Weights of a small mixture-of-experts language model, trained from scratch on English Wikipedia.
Size: 10 layers, width 448, vocabulary 21792.
Experts: 64 experts in each of 9 layers, 64 SwiGLU neurons an expert, 4 picks a token, a softmax router.
Training: a variant of Muon for the experts, 503M tokens, 7674 steps.
Below are experts of layer 7 (counted from 0) of a mixture-of-experts language model. Rows are named router (the router's row for the expert), gate (a neuron's input weights, with its number), up (a neuron's input weights, with its number), down (a neuron's output weights, with its number) and show model dimensions 336-447. Each number is 200 + 40 x the weight over its row's rms, rounded and kept within 0 to 999.
Before each expert's rows: a language model's description of what the expert responds to. This comes from a sample of Wikipedia text that the model never trained on.

# expert 37
What it handles: Tokens in biographies and sports career tables: "born", "served", "Died", infobox fields like "Position:", stat cells, and pieces of Cyrillic names.
router,184,199,280,168,229,209,195,165,180,198,170,244,236,203,195,197,118,184,178,177,247,163,194,214,211,261,219,191,150,161,245,203,182,171,226,188,205,218,246,229,130,134,285,201,167,272,231,200,218,208,279,187,233,189,260,216,194,177,169,253,206,251,196,202,188,167,151,258,200,205,193,138,177,176,250,206,252,113,203,164,195,211,218,177,210,178,249,173,208,197,235,275,228,242,149,195,186,91,128,206,226,209,193,217,177,215,206,196,177,224,239,174
gate1,182,163,131,222,133,247,204,139,308,170,190,184,209,203,190,217,209,224,228,193,217,205,152,214,226,163,137,245,203,203,142,214,155,154,229,200,247,214,158,223,218,277,156,273,188,159,236,264,222,235,207,202,276,205,185,186,125,207,214,221,153,216,166,156,222,200,208,167,141,198,201,178,292,313,237,172,195,213,159,152,205,238,228,222,195,157,275,239,173,155,116,203,257,197,189,266,159,153,150,251,214,241,197,167,183,210,154,225,188,201,282,194
up1,221,208,218,250,238,159,252,239,225,201,232,183,256,244,174,154,142,189,245,214,156,245,146,160,166,250,156,139,233,261,185,145,208,186,152,212,294,184,131,254,178,247,227,145,159,191,305,222,227,167,254,134,152,174,181,168,115,209,190,223,181,178,207,133,192,233,239,247,191,251,168,214,108,216,135,234,216,170,221,244,112,181,184,177,176,201,213,178,211,197,236,276,213,238,229,223,220,190,259,277,171,167,247,213,174,209,191,137,147,177,191,201
down1,238,214,166,169,196,158,210,177,235,185,208,147,197,188,238,225,231,163,220,180,223,185,188,154,207,167,268,224,263,274,283,225,160,290,196,273,218,266,258,226,207,164,203,261,174,276,205,203,211,231,159,241,111,189,192,304,184,203,193,197,168,201,207,216,194,185,165,199,168,208,249,213,181,190,220,222,171,174,248,182,204,290,218,216,189,195,149,211,269,172,187,130,148,228,163,162,218,231,249,133,224,221,168,224,179,231,225,197,193,133,239,189

# expert 40
What it handles: List dashes in geographic infoboxes, such as County: or Region: lines, and place words like Road, Avenue, Railway, County, South.
router,203,177,224,191,206,272,215,141,139,217,162,243,222,216,134,210,223,147,176,201,207,188,116,226,234,271,227,248,157,229,168,202,141,202,244,193,271,246,277,179,147,138,238,176,187,192,249,272,269,275,220,210,237,153,207,219,245,160,218,188,249,180,209,140,144,167,193,210,161,186,229,132,115,238,195,212,265,195,166,179,194,171,220,161,232,163,232,211,158,194,203,191,120,221,154,165,272,158,204,164,195,247,245,162,185,178,262,247,188,202,148,220
gate0,173,208,186,247,138,210,175,172,183,118,169,218,171,230,190,193,160,215,159,191,168,143,202,266,167,182,194,219,172,136,171,156,131,254,187,196,245,116,241,232,179,183,208,176,179,194,89,202,290,171,168,199,242,234,188,222,211,222,188,202,209,160,188,198,254,189,228,175,189,205,206,197,281,150,273,172,205,264,247,190,238,181,188,260,201,162,231,216,203,180,269,127,224,187,216,232,263,155,128,222,221,206,109,201,147,201,239,217,279,190,191,235
up0,254,190,205,217,200,266,196,222,218,236,139,197,208,190,200,194,144,175,249,219,210,262,229,284,176,190,143,209,199,189,184,187,165,166,149,208,121,216,216,253,233,161,203,197,143,179,218,190,221,249,160,200,169,136,203,226,171,199,246,223,171,206,163,201,272,190,297,188,207,198,107,263,212,148,177,225,115,262,239,163,175,205,225,153,177,240,194,162,237,295,177,171,195,159,215,156,220,155,163,284,190,152,238,305,165,216,184,117,268,148,229,207
down0,176,128,230,207,229,240,244,145,233,203,187,221,213,123,230,158,206,214,180,243,184,164,223,181,171,142,214,204,126,158,101,216,209,221,170,137,245,259,235,196,235,240,243,224,191,188,207,228,231,206,213,224,316,207,140,174,155,245,283,153,208,233,212,163,253,248,109,288,213,132,178,150,191,243,239,186,206,221,149,234,223,271,175,230,210,189,214,204,222,211,226,228,150,227,274,216,196,130,250,274,168,134,196,170,196,215,220,199,188,156,135,203

# expert 8
What it handles: Words for sports leagues, clubs and competitions in football and other sports articles, such as League, Cup, FC, Division, season.
router,150,136,259,200,208,269,226,139,196,231,179,218,229,216,134,236,173,136,187,142,166,234,196,197,138,256,186,198,152,200,234,173,196,197,194,171,176,240,230,187,46,196,252,170,209,221,175,254,308,250,216,222,192,214,230,214,199,156,212,252,198,233,233,176,206,258,149,220,190,173,230,119,165,249,213,166,201,178,196,138,136,154,248,141,185,163,226,206,182,181,297,223,190,226,161,186,211,176,207,199,207,215,218,257,186,171,236,197,158,223,201,185
gate0,166,175,204,186,143,210,191,188,162,217,213,148,203,170,169,184,237,211,254,193,194,187,260,243,157,199,137,186,133,183,182,171,298,189,214,234,184,109,190,221,211,168,213,154,183,132,276,130,188,180,218,218,160,181,162,172,221,146,167,201,230,199,158,173,217,240,195,126,216,207,202,165,284,245,235,239,300,269,245,138,243,199,183,178,243,192,220,206,210,170,285,203,203,219,267,236,240,207,165,232,204,201,133,207,148,148,197,232,243,251,198,157
up0,168,171,217,192,229,174,153,160,233,134,178,211,168,141,209,134,258,263,187,206,195,224,193,168,129,221,188,192,230,242,200,236,207,208,279,247,269,157,185,256,240,166,162,201,227,187,187,137,176,156,196,236,239,218,201,165,203,100,192,265,186,228,225,257,142,216,210,152,221,242,169,166,156,172,196,190,239,197,188,219,167,197,204,200,244,142,219,160,127,223,237,220,236,232,149,140,192,172,209,218,193,224,207,187,238,186,214,182,184,256,171,193
down0,186,146,261,148,126,242,162,184,234,274,223,204,285,203,153,212,123,247,203,229,174,221,228,179,240,162,202,215,99,214,262,197,220,233,277,152,178,180,173,240,178,270,245,186,173,223,159,251,182,225,254,208,152,246,233,209,214,258,183,237,214,118,248,216,222,202,158,248,242,202,221,198,239,197,236,205,214,185,185,230,213,78,168,221,179,230,215,213,209,235,218,219,190,214,163,173,200,221,158,169,234,194,194,257,223,244,168,167,206,188,258,192

# expert 55
What it handles: First names and their middle pieces in credits, cast lists and tennis draws, e.g. "David", "Mike", "Lana", "Jessika", "Tricia".
router,149,138,167,179,224,265,199,152,169,224,179,257,248,229,145,169,224,154,136,196,277,260,235,206,157,251,223,239,177,203,178,237,229,234,218,162,208,229,288,222,92,150,208,242,175,185,148,247,218,216,223,251,275,164,233,235,243,169,222,285,252,219,227,166,160,238,238,250,239,160,202,206,144,181,230,210,254,199,205,175,206,202,228,103,142,188,282,172,189,241,229,267,216,137,178,170,230,120,218,217,263,180,249,257,180,240,180,177,148,236,257,178
gate0,107,277,244,163,309,231,245,253,214,208,187,192,200,135,169,164,183,191,154,219,228,191,200,237,173,163,174,116,255,264,154,212,177,192,252,191,190,272,120,281,117,227,176,234,229,242,260,213,130,175,194,237,208,210,152,178,187,131,220,174,232,226,248,204,219,248,173,156,238,294,239,216,232,321,186,174,123,190,233,218,212,143,167,208,159,155,236,182,182,194,206,257,157,285,157,156,163,127,204,186,181,226,171,149,216,165,264,147,204,186,224,198
up0,111,165,202,186,168,207,136,175,142,227,226,223,195,149,138,207,173,224,186,198,195,203,246,260,174,266,150,188,168,222,215,133,163,187,176,212,191,157,222,225,222,212,190,263,215,216,268,179,193,179,197,233,160,164,226,189,208,220,149,210,170,107,317,242,151,194,180,200,260,228,212,219,286,227,255,181,205,207,228,154,200,258,253,218,203,191,205,176,172,245,228,247,130,195,200,251,210,180,227,203,232,244,235,189,255,254,227,182,214,182,205,250
down0,174,247,240,216,166,267,213,209,160,214,221,224,220,193,270,168,233,158,274,180,167,198,252,194,241,199,198,201,114,270,198,204,246,227,197,209,207,166,198,157,197,269,150,209,185,172,253,181,236,172,190,199,184,200,207,197,202,222,238,229,288,189,188,248,184,222,173,209,215,223,196,172,221,277,226,173,129,214,242,215,179,189,150,196,126,217,185,112,157,180,197,238,203,244,247,276,301,261,203,221,118,189,205,315,166,248,135,207,261,177,199,149

# expert 54
What it handles: Percent signs and percentage words in results tables, plus mid-word pieces like -ass, -uss, -s within longer words.
router,165,109,196,145,179,218,249,189,178,260,152,295,259,181,167,221,170,158,141,174,223,193,202,210,200,215,197,240,163,203,258,203,99,120,241,197,210,176,233,191,182,190,283,214,189,247,203,188,222,238,252,265,214,211,160,232,257,242,216,216,210,252,229,150,148,175,210,179,240,180,181,197,161,168,246,283,191,188,187,133,200,235,285,214,139,240,247,233,244,202,284,183,257,212,155,220,247,164,132,187,264,234,191,201,233,219,200,117,167,231,243,163
gate0,267,200,125,170,178,151,280,207,198,242,205,203,227,193,235,232,219,178,162,198,202,152,231,198,257,255,181,247,226,201,258,185,176,107,146,206,167,216,249,153,192,217,201,356,257,159,263,172,207,245,135,221,165,185,205,176,266,151,153,133,206,210,260,132,184,158,203,193,105,258,167,202,211,267,143,212,261,220,202,179,183,179,200,309,159,233,220,293,202,216,219,258,188,206,140,179,241,198,148,248,215,232,200,219,173,142,249,117,188,231,283,187
up0,182,216,311,193,303,196,253,261,204,207,238,222,225,202,174,240,136,120,261,248,225,246,191,144,255,212,163,205,237,251,177,248,133,249,234,211,190,109,149,190,266,219,158,257,206,229,180,151,248,264,197,248,192,272,211,190,269,228,219,182,176,168,117,253,267,165,224,217,196,240,223,201,147,205,252,213,249,236,232,157,180,211,200,182,224,183,160,199,159,202,225,238,185,189,173,194,149,190,207,265,189,129,198,221,243,187,155,170,223,160,166,248
down0,200,238,167,184,199,256,211,193,208,236,105,191,218,218,252,259,169,204,218,222,193,214,137,201,210,196,115,155,237,207,205,151,160,163,123,223,125,208,238,195,184,203,236,291,259,265,203,117,201,196,163,215,199,251,191,252,186,193,259,233,177,253,209,260,170,195,220,234,157,203,187,222,174,176,246,272,231,273,148,234,181,253,223,208,240,81,231,193,207,272,203,188,96,148,254,220,172,123,214,187,228,210,232,174,229,211,225,214,181,249,63,162

# expert 61
What it handles: Capital letters and first syllables at the start of split words, often after a hyphen or bracket, e.g. "second-degree", "semi-annual", "Radical", "(BUCS".
router,211,166,254,165,280,222,223,217,137,227,152,244,219,256,168,119,146,164,155,245,254,186,215,162,139,240,248,255,196,176,262,212,182,137,215,136,197,177,206,182,113,196,253,180,208,194,229,238,202,224,209,224,224,214,258,201,198,217,215,250,197,252,178,180,199,299,181,231,164,142,239,162,113,245,247,235,156,203,237,169,177,217,206,162,146,126,221,218,198,182,226,211,172,159,145,87,165,123,184,183,215,221,161,224,177,203,237,175,221,210,191,204
gate0,195,133,192,192,209,133,167,209,255,226,211,196,194,163,217,162,104,200,124,127,162,165,163,110,175,239,169,201,236,291,182,229,220,181,211,212,228,198,228,234,190,203,327,255,156,218,178,250,245,280,145,173,147,185,119,199,184,288,160,165,170,225,231,239,249,285,153,178,146,164,204,214,162,209,206,217,178,232,177,178,160,202,252,227,165,186,227,207,240,162,194,198,222,168,242,193,186,136,142,239,215,223,214,156,184,214,153,181,171,198,223,205
up0,126,292,163,144,238,139,218,160,171,268,204,188,160,227,278,263,172,289,222,238,155,176,203,173,162,158,225,247,198,254,214,169,200,215,143,202,242,189,251,146,214,171,187,195,135,156,253,214,188,201,195,250,132,154,127,250,191,269,192,160,184,180,218,201,190,188,193,233,225,213,100,186,182,187,162,201,204,214,261,184,170,196,124,230,180,186,123,201,173,244,215,190,174,210,167,228,253,181,197,155,201,158,220,206,177,192,174,246,240,189,201,168
down0,186,218,194,229,154,167,162,144,107,213,240,265,101,235,254,205,185,183,234,263,117,215,234,187,111,176,274,226,144,189,179,359,247,247,180,209,213,194,254,252,171,206,228,272,212,181,224,280,230,273,277,180,126,214,99,183,202,198,167,197,223,206,163,233,193,191,172,282,251,201,181,192,196,186,212,275,254,236,186,243,161,153,234,231,168,181,256,198,130,239,192,215,201,215,253,195,165,238,202,183,191,230,208,243,185,204,183,227,183,246,231,253

# expert 49
What it handles: Wiki "==" section markers, degree-minute marks in coordinates, "%" signs, and sentence openers like "According to", "due to", "led".
router,196,165,212,171,246,192,201,108,130,248,234,242,224,229,224,192,147,117,151,175,229,252,136,179,223,201,177,230,121,211,183,207,120,161,231,164,199,261,229,211,149,75,280,165,244,252,203,156,282,213,212,230,258,156,187,203,197,207,241,250,222,187,239,205,177,194,201,175,186,225,206,156,201,220,150,245,202,173,240,106,230,154,252,158,146,232,243,194,203,236,205,203,247,148,149,146,240,162,144,175,247,165,244,247,221,224,172,148,201,196,233,188
gate1,187,142,185,155,294,211,200,154,194,232,161,170,224,242,186,185,203,174,203,232,259,184,232,231,257,214,185,216,156,164,209,207,223,201,158,216,138,273,166,129,173,212,250,183,247,269,198,141,184,207,240,191,131,205,251,143,147,187,234,234,251,142,200,218,184,182,178,177,68,210,166,202,156,243,152,188,181,150,170,150,134,289,247,266,173,278,152,233,164,213,174,151,165,220,127,150,187,164,201,195,214,247,188,215,179,139,166,201,217,216,205,251
up1,215,224,204,205,160,112,147,183,168,262,134,210,196,139,192,156,237,251,159,168,177,227,250,167,200,205,190,137,220,225,215,137,181,282,225,159,343,169,200,239,204,147,219,212,306,207,275,164,205,177,170,154,227,195,147,216,175,289,170,163,196,224,229,265,184,241,180,211,245,230,308,246,190,194,189,168,197,190,217,245,157,131,242,189,154,153,199,215,221,161,201,232,231,165,169,163,166,166,175,130,195,301,190,216,220,190,232,200,182,183,198,159
down1,199,187,172,197,203,211,213,127,237,245,140,298,188,228,207,255,212,208,145,186,118,196,217,226,232,244,191,252,147,212,246,228,168,136,259,248,229,198,202,254,164,190,151,114,204,241,166,135,204,142,146,226,257,149,200,206,225,214,128,207,212,159,165,184,231,172,256,155,206,281,167,186,124,200,145,234,210,298,213,198,221,203,159,205,141,186,179,216,185,190,152,128,186,214,171,116,163,166,227,209,170,205,209,230,136,239,150,153,270,249,214,177

# expert 47
What it handles: Field names starting list lines in infoboxes, such as Genus, Species, Born, Website, Coordinates, Order, and bullet marks.
router,171,142,196,205,200,177,190,167,170,163,151,206,230,260,157,215,198,226,188,173,232,209,178,223,173,234,241,219,157,172,242,195,199,195,246,160,189,258,276,236,145,188,274,90,135,264,208,182,234,253,175,242,223,171,179,200,223,200,225,232,244,248,230,118,210,252,142,227,243,204,213,150,156,225,208,202,300,123,210,165,155,194,249,204,137,154,221,150,198,220,194,228,203,194,217,109,220,229,218,146,257,286,225,215,206,213,182,229,141,211,224,163
gate0,181,203,180,207,168,167,230,182,215,234,195,137,193,166,160,219,175,236,117,254,142,168,201,204,209,221,153,207,205,213,200,208,130,223,164,243,167,194,186,236,200,232,193,254,194,228,168,230,192,184,210,253,185,232,207,175,293,177,170,207,173,164,188,250,211,143,207,151,146,212,167,147,148,127,214,199,258,193,198,204,222,118,207,163,169,148,205,229,176,171,191,247,249,254,224,120,218,261,170,143,242,167,201,234,229,278,163,291,249,197,191,260
up0,196,206,205,203,226,204,201,124,246,214,144,198,221,178,253,257,167,163,211,171,179,216,285,245,235,171,209,234,240,229,188,209,203,169,210,225,154,153,215,164,197,154,262,193,136,145,228,228,272,196,163,240,199,130,322,133,225,212,188,236,114,147,188,123,259,216,219,198,293,187,199,204,193,218,170,148,233,158,231,183,187,160,187,132,234,265,223,208,239,154,217,231,227,170,187,171,203,215,191,141,168,169,237,167,186,189,182,283,191,212,204,160
down0,248,210,158,255,255,181,194,198,187,111,213,198,224,199,119,223,215,176,201,175,211,129,164,248,167,197,247,197,149,226,203,235,206,176,238,237,162,218,168,160,207,206,219,141,232,137,202,169,203,232,232,203,158,196,172,137,162,230,181,135,213,178,173,242,211,158,220,195,237,226,231,177,207,220,150,119,140,158,141,169,282,204,231,285,147,147,177,125,177,233,210,267,255,187,264,147,269,233,169,231,286,273,169,210,209,212,218,206,253,193,93,119

# expert 31
What it handles: Plural and suffix pieces ending names and words, e.g. "Bee Gees", "Boyz", "stakeholders", and opening quotation marks before titles or nicknames.
router,106,230,192,221,248,184,233,173,150,232,168,239,266,181,172,205,183,100,125,144,219,236,213,183,190,222,177,195,107,247,239,197,206,183,242,133,171,183,210,142,98,163,255,158,190,190,230,224,198,257,168,246,238,181,218,230,258,188,208,246,178,198,208,165,187,267,209,244,208,125,216,151,222,264,160,220,260,161,188,164,194,127,254,202,170,180,176,235,207,209,178,238,232,192,190,203,200,82,218,158,162,252,221,232,175,194,226,218,202,250,285,170
gate0,193,208,169,172,227,191,193,210,210,213,328,187,248,129,253,225,127,161,217,184,225,211,312,199,301,272,189,192,235,124,229,225,220,171,111,293,214,199,139,177,216,270,102,198,95,193,271,208,191,240,249,208,273,257,290,191,206,198,217,117,206,156,129,174,237,173,172,177,163,187,185,155,223,250,234,122,232,201,192,113,244,206,133,190,234,208,175,264,234,173,249,207,214,154,187,187,191,166,176,187,223,120,189,203,201,181,198,232,174,232,253,178
up0,238,170,228,270,185,170,148,170,214,239,156,138,242,172,192,265,218,169,240,230,255,160,241,178,167,222,223,243,245,204,214,213,274,205,214,221,215,179,226,180,203,128,216,218,186,247,226,184,165,221,266,197,168,228,153,195,202,222,232,262,240,196,195,206,206,217,157,210,343,264,159,173,196,143,75,139,197,173,187,261,188,222,228,223,193,186,218,189,217,170,200,260,174,169,268,206,97,228,144,229,237,212,217,162,192,200,138,203,191,174,232,207
down0,200,147,199,96,123,209,240,209,197,191,193,206,168,180,227,160,206,187,202,181,158,217,176,230,237,169,271,220,223,155,100,239,245,199,138,131,164,151,260,136,197,177,197,119,159,183,231,128,255,242,224,244,233,186,153,206,273,232,180,189,190,221,201,192,231,198,240,153,225,120,182,171,208,182,221,182,178,189,186,274,211,198,215,172,147,193,182,210,281,168,203,223,155,140,208,233,187,150,183,209,255,213,216,177,124,225,166,175,190,232,159,215

# expert 63
What it handles: Dashes starting infobox and list lines after a line break, hyphens in compounds, headings, and words like National, World, Supreme.
router,175,165,273,148,268,203,179,177,226,208,215,237,237,257,195,208,162,160,147,175,231,231,190,165,215,201,263,253,196,191,204,170,162,155,274,142,225,190,282,164,197,123,247,176,162,248,236,233,162,298,189,225,203,174,258,196,189,148,240,198,229,228,243,180,232,209,165,197,262,223,234,136,140,221,227,165,247,151,211,182,159,215,150,157,167,149,234,222,168,160,212,202,185,178,226,133,221,167,159,134,232,224,214,215,238,215,228,172,245,203,211,206
gate0,157,186,224,220,162,154,183,174,209,263,206,169,244,216,188,261,222,214,188,190,227,203,125,146,288,226,274,213,259,187,152,254,199,230,252,222,178,233,199,117,243,222,112,193,179,176,203,235,275,192,150,185,195,208,243,152,190,202,290,191,176,141,268,163,219,233,245,176,158,184,171,209,164,206,243,160,116,158,197,146,227,153,176,217,188,135,164,252,225,185,261,172,213,260,182,173,262,192,247,156,232,246,170,262,176,260,268,207,185,235,162,206
up0,245,166,258,265,161,204,249,227,192,268,202,260,165,209,210,188,264,301,137,138,298,161,274,221,219,212,285,215,206,190,195,227,227,179,204,185,190,215,190,221,263,238,257,206,197,231,180,111,179,218,176,149,151,149,205,93,190,197,168,115,204,134,237,235,226,187,202,208,206,182,204,164,204,146,206,253,201,235,210,274,128,244,189,256,190,155,243,161,237,237,178,252,261,203,230,158,191,133,152,204,214,207,227,286,184,164,245,143,207,254,187,144
down0,240,233,182,215,216,204,235,165,254,190,217,229,209,241,173,231,224,159,231,118,108,234,178,214,240,165,203,183,299,192,294,151,167,142,223,193,206,235,150,201,241,133,191,129,211,191,186,199,200,283,194,239,236,201,233,206,206,163,170,218,189,235,129,212,183,273,183,189,146,232,145,91,216,210,301,182,163,255,173,318,240,153,180,201,168,138,223,138,285,232,202,156,229,256,185,166,232,193,184,113,183,211,193,192,222,202,197,199,188,179,160,233

# expert 6
What it handles: Line-break tokens ending list items or table rows, plus the preposition of in noble titles, and about before amounts.
router,174,169,280,154,259,227,209,224,140,229,208,243,159,211,183,188,113,173,171,194,234,171,233,184,187,250,192,205,201,190,168,161,224,187,247,169,119,233,237,203,203,165,273,138,197,251,188,197,246,237,264,179,242,202,163,209,234,183,225,243,212,214,183,172,158,267,157,200,203,179,270,162,158,254,170,246,302,148,167,143,164,232,219,128,188,202,193,231,167,181,193,213,143,151,176,188,159,213,165,191,214,191,222,197,153,193,151,172,193,229,229,138
gate0,217,204,185,264,212,198,242,237,239,191,164,173,206,179,248,224,223,305,145,177,266,225,180,187,159,209,272,150,168,154,160,103,221,199,190,205,243,187,262,156,274,244,258,203,211,199,272,243,218,286,216,229,184,190,227,155,196,214,245,208,156,155,143,169,100,308,186,179,248,246,212,211,217,118,200,176,241,266,96,194,203,298,219,146,159,255,114,225,315,185,167,181,152,226,238,172,163,140,185,271,196,222,191,152,196,179,193,165,218,225,185,189
up0,289,174,216,198,164,219,132,206,188,113,200,185,211,213,142,162,170,173,181,243,197,189,192,175,158,179,224,276,147,197,225,158,199,203,256,257,264,183,149,193,270,155,225,213,150,206,226,253,248,159,175,213,145,173,190,163,221,257,212,197,186,239,155,163,195,241,150,231,245,210,118,193,204,111,217,215,305,280,174,134,206,227,244,187,122,179,193,256,234,160,162,217,187,200,218,206,230,154,196,250,177,159,254,194,267,207,201,229,151,219,206,156
down0,228,283,146,205,190,169,179,198,187,170,213,229,182,174,249,154,199,153,184,182,212,151,217,244,214,168,233,223,145,313,164,216,186,140,214,218,235,165,159,119,170,214,197,161,252,275,174,185,266,228,162,136,235,191,217,199,194,162,232,244,173,200,226,149,168,205,249,213,174,172,191,209,214,252,151,216,209,203,176,326,116,176,121,261,110,200,243,174,166,236,194,264,187,262,238,193,187,213,238,161,209,233,193,223,215,257,146,183,156,198,250,270

# expert 42
What it handles: Words opening titles, names, or table labels, such as The, New, Women's, Best, often after pipes, dashes, or list markers.
router,166,130,194,154,260,234,243,189,138,261,158,198,193,178,195,225,159,137,203,190,255,289,179,149,96,217,227,175,242,212,200,237,232,206,187,221,161,157,223,174,161,185,250,175,181,230,172,316,255,250,226,199,206,198,215,249,197,207,204,241,169,187,243,221,192,204,177,215,237,190,197,173,171,268,259,178,226,173,220,141,114,111,271,203,183,137,253,186,257,166,248,205,130,167,187,193,239,133,201,226,282,260,188,218,201,214,245,94,188,233,245,160
gate0,175,158,222,204,203,191,232,145,183,171,216,228,160,200,217,221,180,113,179,158,169,179,163,164,178,231,289,179,193,255,242,217,210,183,187,261,162,160,181,236,199,201,199,209,264,248,190,134,209,158,210,201,153,182,168,191,228,169,239,167,189,210,177,216,216,220,205,192,189,178,183,212,103,186,274,237,173,214,198,215,174,180,227,188,176,293,205,168,169,164,251,191,204,185,265,214,233,195,162,192,176,192,192,214,226,160,224,170,255,196,275,164
up0,183,217,196,232,218,172,211,185,222,224,179,167,198,178,154,144,134,184,162,172,231,202,220,236,98,196,203,194,231,159,210,197,125,171,211,165,157,134,193,191,210,234,165,205,137,240,248,227,199,155,165,172,174,165,100,180,322,222,183,269,179,285,126,217,218,224,219,193,149,168,189,211,160,236,255,187,156,210,233,260,187,150,246,224,208,159,220,183,239,198,115,91,273,176,186,157,193,186,230,193,217,167,148,189,206,207,160,219,189,210,210,195
down0,235,178,222,210,211,160,235,148,223,199,260,180,170,148,209,213,160,234,86,198,213,187,224,257,140,234,180,181,158,198,212,202,126,220,250,189,190,144,112,180,219,155,178,222,210,221,227,162,257,194,190,233,193,235,237,150,199,189,186,142,200,181,234,238,225,154,208,166,165,271,135,132,195,211,226,168,141,210,200,158,204,213,166,195,216,193,215,113,218,211,232,216,239,215,236,233,200,178,204,224,243,242,176,264,209,138,183,200,173,108,195,178

# expert 19
What it handles: Field and institution words in biographies of academics and politicians, e.g. "professor of economics", "PhD in Engineering", "University of Canterbury", "footballer".
router,189,198,272,182,250,260,212,197,190,186,182,247,239,225,176,155,136,101,225,174,195,204,160,174,190,244,198,179,148,282,190,210,143,146,247,174,220,228,219,181,106,160,294,194,153,210,236,249,251,254,269,200,214,147,218,276,208,151,252,225,183,258,216,166,178,244,168,199,221,200,257,142,192,280,239,214,193,151,236,172,147,197,228,167,214,159,239,201,164,178,228,194,162,184,203,189,207,148,203,206,244,214,220,250,137,272,167,233,100,231,190,138
gate0,222,260,226,176,225,235,228,183,144,191,201,189,205,166,234,164,226,209,192,159,274,240,249,170,193,176,203,234,138,160,163,225,161,187,91,189,177,198,185,191,186,176,196,192,233,182,164,238,153,223,233,307,211,181,189,198,206,193,205,207,212,231,118,169,217,284,243,162,140,120,268,182,216,175,261,188,197,181,172,272,192,214,185,242,232,216,188,221,223,106,200,246,225,208,187,184,148,146,148,234,218,222,192,155,177,201,163,254,257,212,184,143
up0,185,256,246,153,220,205,194,260,183,162,233,239,242,179,128,204,223,135,227,164,225,265,291,134,216,209,188,250,255,288,238,108,146,197,231,167,238,287,208,154,149,177,229,233,146,203,263,215,180,241,187,206,228,199,192,145,196,201,237,163,229,150,242,168,153,270,212,209,114,194,190,174,272,248,198,181,180,197,230,186,191,186,252,164,206,269,226,243,204,271,226,107,188,201,251,243,133,285,212,122,205,236,207,197,205,177,175,231,234,178,243,246
down0,172,228,158,208,139,214,201,262,221,113,190,198,172,212,183,186,177,185,235,144,99,149,173,188,193,171,230,198,264,135,208,217,159,184,216,167,228,250,245,241,151,259,237,309,170,217,175,189,130,235,194,191,207,290,260,229,177,197,183,215,254,203,143,152,249,195,272,177,188,199,177,247,155,199,196,99,250,214,248,170,234,250,207,98,182,180,157,150,196,213,246,227,198,154,201,278,159,144,236,213,235,181,162,197,247,235,193,207,161,156,241,217

# expert 11
What it handles: Nouns and verbs describing buildings, towns, stations and schools, such as station, village, located, opened, established, often after was or the.
router,176,176,266,114,218,197,202,194,175,235,171,220,204,211,129,139,134,139,151,160,210,230,139,186,160,189,180,198,143,202,209,242,124,207,270,179,226,191,319,210,152,169,236,125,195,206,211,220,271,207,202,274,216,191,192,207,199,171,172,222,164,239,232,158,147,200,154,228,222,165,250,162,201,239,208,184,228,221,220,185,174,206,200,191,151,162,223,176,147,193,207,261,209,194,189,167,176,162,176,144,235,251,238,212,154,219,186,228,171,232,163,156
gate1,269,204,200,183,159,189,243,245,207,241,165,133,236,230,89,159,181,179,111,179,134,224,252,227,164,214,151,223,255,157,183,157,260,179,122,203,228,180,224,213,180,278,166,284,182,160,232,201,227,180,170,232,234,214,229,168,212,203,295,174,167,177,179,169,180,216,205,189,197,223,208,222,206,285,209,192,214,187,211,195,240,137,161,248,183,208,180,190,172,177,258,258,199,192,211,221,145,115,212,226,224,237,238,217,221,257,172,189,212,160,125,190
up1,253,205,216,237,238,195,178,177,138,191,206,210,210,231,181,280,235,167,183,129,151,171,250,210,188,292,207,102,229,218,209,213,312,222,231,208,201,190,170,205,223,134,217,249,218,141,192,239,156,179,174,207,214,181,242,146,150,129,176,227,197,178,146,189,142,208,198,210,160,181,273,177,188,190,193,193,279,174,218,181,196,147,200,146,169,253,202,257,179,159,234,212,196,229,154,250,252,245,209,169,212,233,233,184,253,162,196,207,230,259,163,219
down1,190,252,206,194,173,253,231,228,240,196,172,187,151,128,152,220,197,179,191,189,233,202,177,192,258,227,196,146,253,228,237,211,186,183,185,145,244,272,164,252,205,172,163,251,272,239,226,225,197,216,234,199,212,198,179,204,195,185,183,203,233,165,245,166,193,154,188,204,201,232,272,254,175,122,92,277,174,230,163,226,191,181,183,177,235,230,206,141,255,228,187,209,176,196,180,166,280,231,249,219,112,161,252,174,186,253,244,225,256,210,230,182

# expert 52
What it handles: Opening pieces of Latin genus and species names, and words like genus, species, -idae in biology taxoboxes and species lists.
router,143,203,179,162,281,199,298,127,181,238,166,227,206,232,180,140,253,173,163,159,194,220,154,162,178,193,210,207,169,188,205,219,208,139,214,202,179,207,235,226,203,94,241,150,126,211,236,244,195,204,182,258,190,183,173,238,192,127,221,235,300,250,198,216,134,182,170,243,290,113,229,174,221,197,156,238,236,138,245,217,204,146,223,163,187,171,230,204,198,205,224,193,198,164,163,237,212,177,183,198,222,225,220,193,139,212,224,175,152,213,199,173
gate0,197,174,186,240,205,224,221,243,194,249,184,183,214,244,181,222,201,159,187,230,168,235,204,236,109,171,249,169,261,216,221,159,188,170,197,156,266,260,273,189,178,187,255,189,249,111,233,170,243,195,226,223,232,255,248,168,164,207,204,123,165,228,104,177,226,245,184,193,187,226,209,166,212,228,200,174,178,236,224,235,177,238,176,137,251,187,220,184,233,123,176,109,184,195,169,266,209,176,90,148,174,180,252,233,220,225,236,207,163,236,271,124
up0,244,182,232,192,151,160,155,219,231,235,193,194,195,167,116,187,201,218,194,233,194,226,244,251,188,167,239,266,116,270,155,178,201,148,195,234,254,125,271,177,219,137,188,221,195,216,211,164,203,156,190,142,206,236,235,200,190,198,155,165,205,240,254,226,150,156,205,202,244,134,208,280,184,254,102,286,217,237,131,208,210,221,167,213,177,226,151,211,196,178,118,193,207,184,206,101,278,174,227,234,248,260,158,215,141,208,230,180,245,169,267,197
down0,265,221,167,167,222,243,210,132,229,218,245,262,293,230,202,235,259,190,198,201,164,160,192,174,221,239,145,197,153,205,176,205,201,216,191,199,252,206,177,249,201,287,194,185,202,144,185,214,255,315,196,209,181,171,221,273,194,126,226,250,209,185,127,152,191,191,197,157,149,243,168,210,221,216,213,205,220,241,247,205,213,166,187,218,241,211,285,204,201,195,221,206,165,123,193,234,287,232,219,221,170,143,221,205,217,234,92,205,159,219,169,221